Experts of a small language model: width 192, 6 picks a token.
Below are experts of layer 3 (counted from 0) of a mixture-of-experts language model. Rows are named router (the router's row for the expert) and show model dimensions 0-191. Each number is 128 + 24 x the weight over its row's rms, rounded and kept within 0 to 255. Numbers have three digits each.
After each expert's rows: "comes before" lists some tokens at least twice as common just after its tokens as in all text. This comes from a sample of Wikipedia text that the model never trained on. Tokens count by the router's weight.

# expert 70
router:154130094178151077124088152147101156141135123124149083118167124133137108147099121119118121151154084138109174117157153101129165139094120097130120090166112108144117104145134123173093114139128136142139086148114138104167128104126111110125117094126091121144136145145155090109121130154086118138143095173080087120112153105112115149157146118173134126136126130112077148107130146096117091127142134143119118116127109137127127122177107087094141136137128109114138115152170100141115085115090087136113115165115128097148135164155106099109139134148119152081154081092109117153115155088104160162
comes before: ":", " a", " an", " Genus:", " Family:", " by:"

# expert 24
router:137096182152118152152186099136161146107124132146109120133116169118124162125143130163131148151112129128158118091118149102107140095124117122092082096126138149123154138135081095144142158090139124111150152124142112170101108095114135127163119164126134154147140091123144113154164116096152145140122111141137144133133138162104156109123171120151067149099099152109168117152116135154112098147148087158153172107158127176124107152106163124120160097086098119093084123149120132139089102157116115140170137117085088105124072130101133097130097122108113149119120129132105096132141127135165153133
comes before: " to", " of", " in", " and", " the", " that"

# expert 15
router:081106111100124112106163111138109118130118131096134134106138110162158130163109155147123133126137095115138126075133098134100166118175143117126093104122148099149094123151150148113123164148104136109142097099120130173160167100089131132111111108165119152140147108156100102103102121140095168094105109130116177173134105100118148157119109156158130105155150147125131124167133119146149104115116122101150135101137094111145166104137122158108085118141198122094120101097113128152124109173153149186137114125107133097114167164125116081135165143129132129134136058148121137104142158147125103140
comes before: " ", "\n", " 0", " —", " −", " +"

# expert 107
router:115119138107138077157156107110152105152081096095111121156143130145130156116134100115138120139135113114168176124156151152170133150122145126153115125138154136138129135148153151101140162140088104124104085097114150165122147105149134127139125106138137137139179107184136114147099170163118108073135104107146120179154155156090101154099100120151151108128096068157119116125151119129125131142160097106162154139161129115139133118168087151148106129151152154106123100136142150144141168147144139127075125090119114176145161145133139114155160166105134133083119115129157134125108183123144110113
comes before: " |", ".4", ".5", ".7", ".9", ".6"

# expert 112
router:143096118103116106132115123132153131116162080095148134152082105141117160111144133110131112102107158102182167136150144133124126146119150119138153134154152124154141174136167162097137174152102088116090145133113135146087117107145107137146123136109152139106189107153140114155132171159119126148140091137173118184127119172093098139096112133116143146115104115149121126128131139119151101139162112122144141137173140136111139121134086123129087130134116110134110114127120138088149160161149126126097114085167093176162174101140106094122109163091183135080130155112165142097123149140133107120
comes before: " |", "%", ",000", "1", "th", "5"

# expert 127
router:153111132143118128107134141128137153100138083087134119171137159193094125132144137140125089131140136105138136114123154119136114163121151115148134119143144108164124209131175176099108157108137118139113151149105162152089142136149106138164091146095139130120191118151101123109145148119124135112158110124139112131163136144132088145114089140127141105143112123176101117130137168099135116142127129099126140127122150113090169158117120129132123098163136128122152137103176128144163088125158113142077096107144088184174151124146136141150090164086150131074122125101107140114096129139113098119
comes before: " |", " century", ":", " –", "–2", ";"

# expert 2
router:130124138134084167138169083153143126134141104170114126115106148130125176125122127156126165169147138105138106126148090117186112106086104129072113118141070158093142128138099080174149140081126150114149132123135120163109071117118109140142117173140101128147144124109130140167121118093138151120151110130131117135106153108141128106116168113121096170114095153148153141114150148155120105150149128161138164136144118143137143133111110101097169096078115118125096120120101169125154117129125134124176183113081093111084133099156129106095121141137139106117144132103080124147142138141131103130
comes before: " by", " to", " in", " as", " on", " for"

# expert 88
router:115142114140110113128118113142140124080102170058153100118119124171143146157134101157080118086126142121163122105083141139103097076156172085146079128113141112097157163116175164103113168183135120102136122159115134105157125094139121125125149129159127151129142116159097138122163149084107113122119095126093099152128113165145103100149144095126114108122123140141144114104113119122160112136173158086087088155107098110103112105124133128140121131128128151137114086150146114104120131192133125148138141108138100174103122132145126126116092147112148137136137143127124143104102121164097166119
comes before: " the", " he", " and", " which", " but", " it"

# expert 16
router:129129108102161111108127137137124124127104095108077133134125117145081117063117137102127093124137140101143164138169155132147067112101166147160129105128166105154117136139144171096112178119132108100111091147138084182145121136111120145164161126121133124104152105123100174149187130172118127118119123114128127139139184158146076134144114131136162146143144133122144099113102145145111158083146102135111098104106126086114143113103101160113146096142101144174105157151153128135145117076109103118091114125120122143117136135158147130119133140083139114098142129143160116103094121078110113117
comes before: " |", "|", "\n", " JPL", "===", "}"

# expert 12
router:144168092090087105124135179071133170105103154105085088154136089115166077151145123131129138152116132132147109138118096152189121111172118136129122129082104128096143103132136140145161108097141142108154073122157140115144137136114146109110123162129081127142131141140154110121123142134158114131095119158168111135156091073154104111098132112104097153120096098097143133158108166168172127112097134166083112123148154160120150107156140113154107134117140119121118113125152105120171123087152133106137107125120126146098122106147111158076162148151120138139139114092124128145144110136121123118
comes before: " the", " a", " his", " its", " their", " March"

# expert 68
router:102162127158091117136104092112127133113135157080143117106129146132161144145138119179108119100135147096172123097087153141104093093133175101137087082111128112096154135124139145106126134185121148095152126121136096107138123114118116145124151154132158172150116148142118123116159169092110121108100115158094134154127128143148113123097162107124104112097138143128121133129103100123125102095147159088125116164151105138102122103128146117128096146113110195150120101167105105147077144175143104158144146135140100171095119106118138130114118121134158175157127069104111130143103114161084158126
comes before: " and", " but", " which", " the", " including", " with"

# expert 3
router:137174131097060133120123128085143149113126156120104080167113102117136093123147140127137127118108140127138118089106083114198159119162147130145125130116117164131164106085106149173197100090144154130152107152136172115183160133154150111104156161138118122123109104126137103123135110136151094123080103167135116111150103143100117103108142111065088162126110100127146103134156149171124116132113138137094164144123098160152159116109109115122110110131113096137142104122129121098152123117167143109154097137121124109086126128136144139091143137155120163132116132108098137112094123148120146129
comes before: " the", " a", " his", " its", " their", " this"

# expert 21
router:117117111093101123116144119121120106172102087109104116127122173157118150119115118134140131133126143126151141135143141166172149165117131135156101148118129122160144149139159171091107122099121101123114133119119142169103136100160135115153136137105157135150149109163132111132101143132124083081139111094115078180127131160096095165119078131138130124172106105109179128091090171125158145093114090092149169147143099117139160156164077150126144153182151136153135125126166140146147146114113125112102106160138112146155116166146147145124125147120169103102107087085150150119121154100122104113
comes before: " |", "|", ".6", ".7", ".8", ".3"

# expert 77
router:091172151128090115133166102155133062135151147119119148142116145124124090132104134142143171122120150144116145083134147101140084098104162133156123120162129129158100144119165161081114170133145147090132169109134118110165131131149132151193154132144117155098118117133123147118179103115093113124141145161118110158122126133111090101144097105154132115121087131162154122118122143136127079102161109112096089121126160162151123139084119125120101153142138168150162121154146148099127134141145120155105137125094151127136116164137139133126173113105171139069124079126092117109103100132100127107
comes before: "\n", " The", " In", " He", " It", " This"

# expert 122
router:113119160102122102144133126130128154126168140147152141128135130131119113131098146120107121070136112146104120123104134139164112098147148128085162136118135104111121204123111118082110131117118166124123154161123124149122112112103137123168084127104102119086176131155107169150147084073141163157125165123077149112143138136131141141119127089107149114066161161182135092105148125146125164150092137150107137122139117094103107104097118116131137108167110111134110081168178154161146117144109161135135107091152117115160119117128108142157097152098150145154093136112115136135127114116082130100
comes before: " of", ".", " in", ",", " was", " for"

# expert 91
router:140140109151160125156157161137136166118116149134117142159128149123092176160091094161093111123145134142136177108133125076122075110113137127124117113126094161109180104099115145129173174141147113148142138110141097149146113136114159117148112165147104114167125113148155107127102126106146104133144118120088118169126141117135086107099116134106118086111097154172070148157147150157110101139119163174144127144132119154171111114136082103101141167088120112132148147109118123142165126108113116165112126136148083125123156112159135085137120145153166153094160116104101148146110108164115111129
comes before: " a", " the", " released", " also", " not", " an"

# expert 7
router:127104138117125133152096091163104144091142098122139149137151097166145162143153132143128135139110118156146099087108136129117174124129136100088127111103149118113122146132101115104099126153179160116168150146088119184102133090126125121148075117113082116101182118155147144129123091085135151160078166092137134147152168133126166159156105089102134105127165126140117129112162086178121127151086105124130134102163091124112138114096095110148132083157081094143126122172158122142131122116130129117131158103123159096160108101151144148115121119119125119094105114108129136135118118099113107111
comes before: " of", ".", ",", ":", "s,", " in"

# expert 123
router:157165130101076130152134126123147172130125177117104101114070140131114140115144093120108142097111141127172151115136097099135100078162164111125108092119134145114142122084119144124151179160134089103147140113153173106131153130117123097138152129180124151143155108146145155134143081119117098166115080153138115130155121136161130100134121091135108141117114139139155110159124081137132142135124161161111104134137161138141129134173095128115112143133114106160145131157091130165118162160109176104145151110094119082105113134078082136139128125131141148101092130087086131137120109163105129148
comes before: " the", " he", " it", " they", " she", " was"

# expert 43
router:119121084151083094091130128120109110117114163127123153112124132157162144095113145158130113105151131143162119094138114138133148096172159092088097121112158101134126118163161142080130181139129145132130092125102130180126160114148125157143138130132129191148111104140108131076102091130076150073142137148103130171096100099138137153142128147139133068151110156150173121127067120114173108078145119115129152136135124128161168129143129152126127139160140153135122114106145117158146099143134117180129120150119153108139121164115124099102154131115156152139165099124124149098126114126139104116
comes before: "\n", " ", " 0", " —", " 1", " 2"

# expert 114
router:105105103117094097100117124133091105150088121147140144093135129176170123128109140134155125120100143123122102095122107161114162149149137117113117117112142110102119094117146185106149157136155153121146098066113124158139125105098126110161159129124169166150110123129101170096131094148093144088153120114104132177109111119124102138134126160095129092154131143119168123121098115122170107092129082096114130109185116113142156125145092169113089120149152150110122121110111111144139092143147147142121126117138151099128168170122153102096147135144170124151130077099168165126127139146093090137
comes before: " 0", "\n", " ", " 1", " 2", " 3"

# expert 101
router:134112166133129111153128088145173135105153085143106090131115130154089118173124152115097111111116127128153108076172122148106117113128146102113131137154086111114113177105139108138140133101105169142130124165102087168101137099120129102139091131107131141100180137107111124133166096099109147147113122117081153120136149140129119139133130130103164091092147153206132122116157156140115131135078161148114143156111139131111133125090105111138144076154091095098082134137171127153136130116090133129118117105134116141123120134142126129152109107109132134089108121108104175138102111124077111074
comes before: " in", ".", " of", ",", " by", " for"

# expert 82
router:119114115131135116100140096105117117115094106113135102149119118135135150102141158098150118156127139110162169152158134161155128140120162152159137133106138102161145168168164172080099143149098097133118119097143137167095163112155149146145112138102159144140178129175160132143116156139147086101147086132115090154129132165112105171107109147154142098164096086148135127097101150102148127118161094103138140137163122128122166123182084140121125146150172129151123112124145119106142107155126144125090129137157108160140133136157139166131157151112168108111103116096136136114112185096134087117
comes before: " |", "6", "7", ".3", ".4", "8"

# expert 67
router:085160135157124138119181090133130100140089139093128161099142114125154123106141123126096156146131141100126134129079132118127087088114172153176156119160145132162163148154160168090123139156120155117157151142132146105158128150149137161157112097119137103162092132145170155107163113086095122093140148118113100094113094090145122109137094113142124128140079117155120113125116137161148092130159123121124117150102139131144134093110151141117100109155147160123089143152140143082120123174141124155092118117117170148101117158102118152141158158126111131140124076124120117118096099102084170127
comes before: "\n", " The", " He", " In", " It", " This"

# expert 29
router:144120086163105109150096127144097181134129100097084088085166157127108129176132143143152124128148117101141163148115116122160163096097150118088133155120131134132112122141119126149134181140135159138165108113154121185145090070104138120105149121127113138128151112163137141150124109112120171076141114125104121092073139127097127117088117084163128141113117085115117098136116104141103155135150125156165171096096101138166136154132105128131169105126144098075119158134137124150127137110107092134164147112129129095138139108167148118095105147090134134155141129118085123134125106123123113151
comes before: " |", ":", " Register", " elect", " by:", " votes"

# expert 36
router:129098154151136136125148151137131108102142154114137089132156123140106131108162078154099155107121118141113119115087151122116111112131138099163117147166128130126111117142124137096114131130136171142149143148097149095119173101150155151131117102155142141159114152127127150146115119114094146154152122161147137103131099110123180092144155156088156157157121155149089143154103145112168120145115163169147173075136154116133109102115141164181150106148103156123116164120147099161145147068120115126097147176119136116121111166109123115139065131102098104156080144156126140157123109072116150112
comes before: " |", ",", "'s", ";", " –", "son"

# expert 73
router:092167125076142131146150161128096109154115115092132156109115147104103120083112135129105119145128142127132164098142097137104098122137157142172120121167109112124111129096145171150111172159151109151118136136117111119176153116114142133112130139162126129103088107136106111097123162170106147147111146117124092134072117161123129118124098104110151155155089154118152117095100142130111156141139116139133110115127167142130145146112084127129144168123155168107081151151107158097107088137099117119126114174102149192130114160113115104130170083104145147133143099148168137084167125085100137123
comes before: "|", "-", "\n", "The", "===", "In"

# expert 105
router:107123139098155161177133136153069155112144122098125143094142079132114136104101131148098100145139106081108136087156131135106124100108135163150127132117142114178137177144168167095125162139134145139110156156113130113157118093105147160139096106192118143132144137120131148110131162136086136131151127133088093102110132142122112092112120122109095106115107157114078159153116146127138154172105112131138125140115148147132151135095148133153135122178102168127081150136163114135096094143128142126093099117145156160164138163137092106086117165094148150123137107166153127107098116131119149148
comes before: "\n", "-", "|", " =", "American", " -"

# expert 59
router:126114145110129071152113098160128133103157111187142100150113132136127125099118151116158124128097117101115143124155137136117156118135142141101157130114140168141129169124092108132177092112168160148131140166147161158090133098145170105137084132128100132085149137086079147158134104149089156178066138109126126113154172154108183137144110103142152139117149112151128116114149118138101111120079158116161149143121140116108079115100126126151129130122084104108149152095143132143141170113145145114132151157165118150099126123103089133134112150124107141104102127062104120132149123124115116115
comes before: "s", ",", " of", ".", "s.", "s,"

# expert 79
router:077176096109141149125140131143138091144143123122127153138129108133096097095103133131098110119143120122173172097146097125095098117109148172155171110140159094131095104107129153138157144151127092117174081127134113122141129148094143097120109149125079142105120111122117133132149125153125137135077113128119129113088123150171125088108128109144139133172092142115109132096132125132132130099150105143126106138104114135111132118108123127117131141094158166160083142178101113144084121135112118144146112162129184115158096183146109091091165121120109149111152100192122123122142117079128179123
comes before: "\n", "-", "=", "The", "In", "=="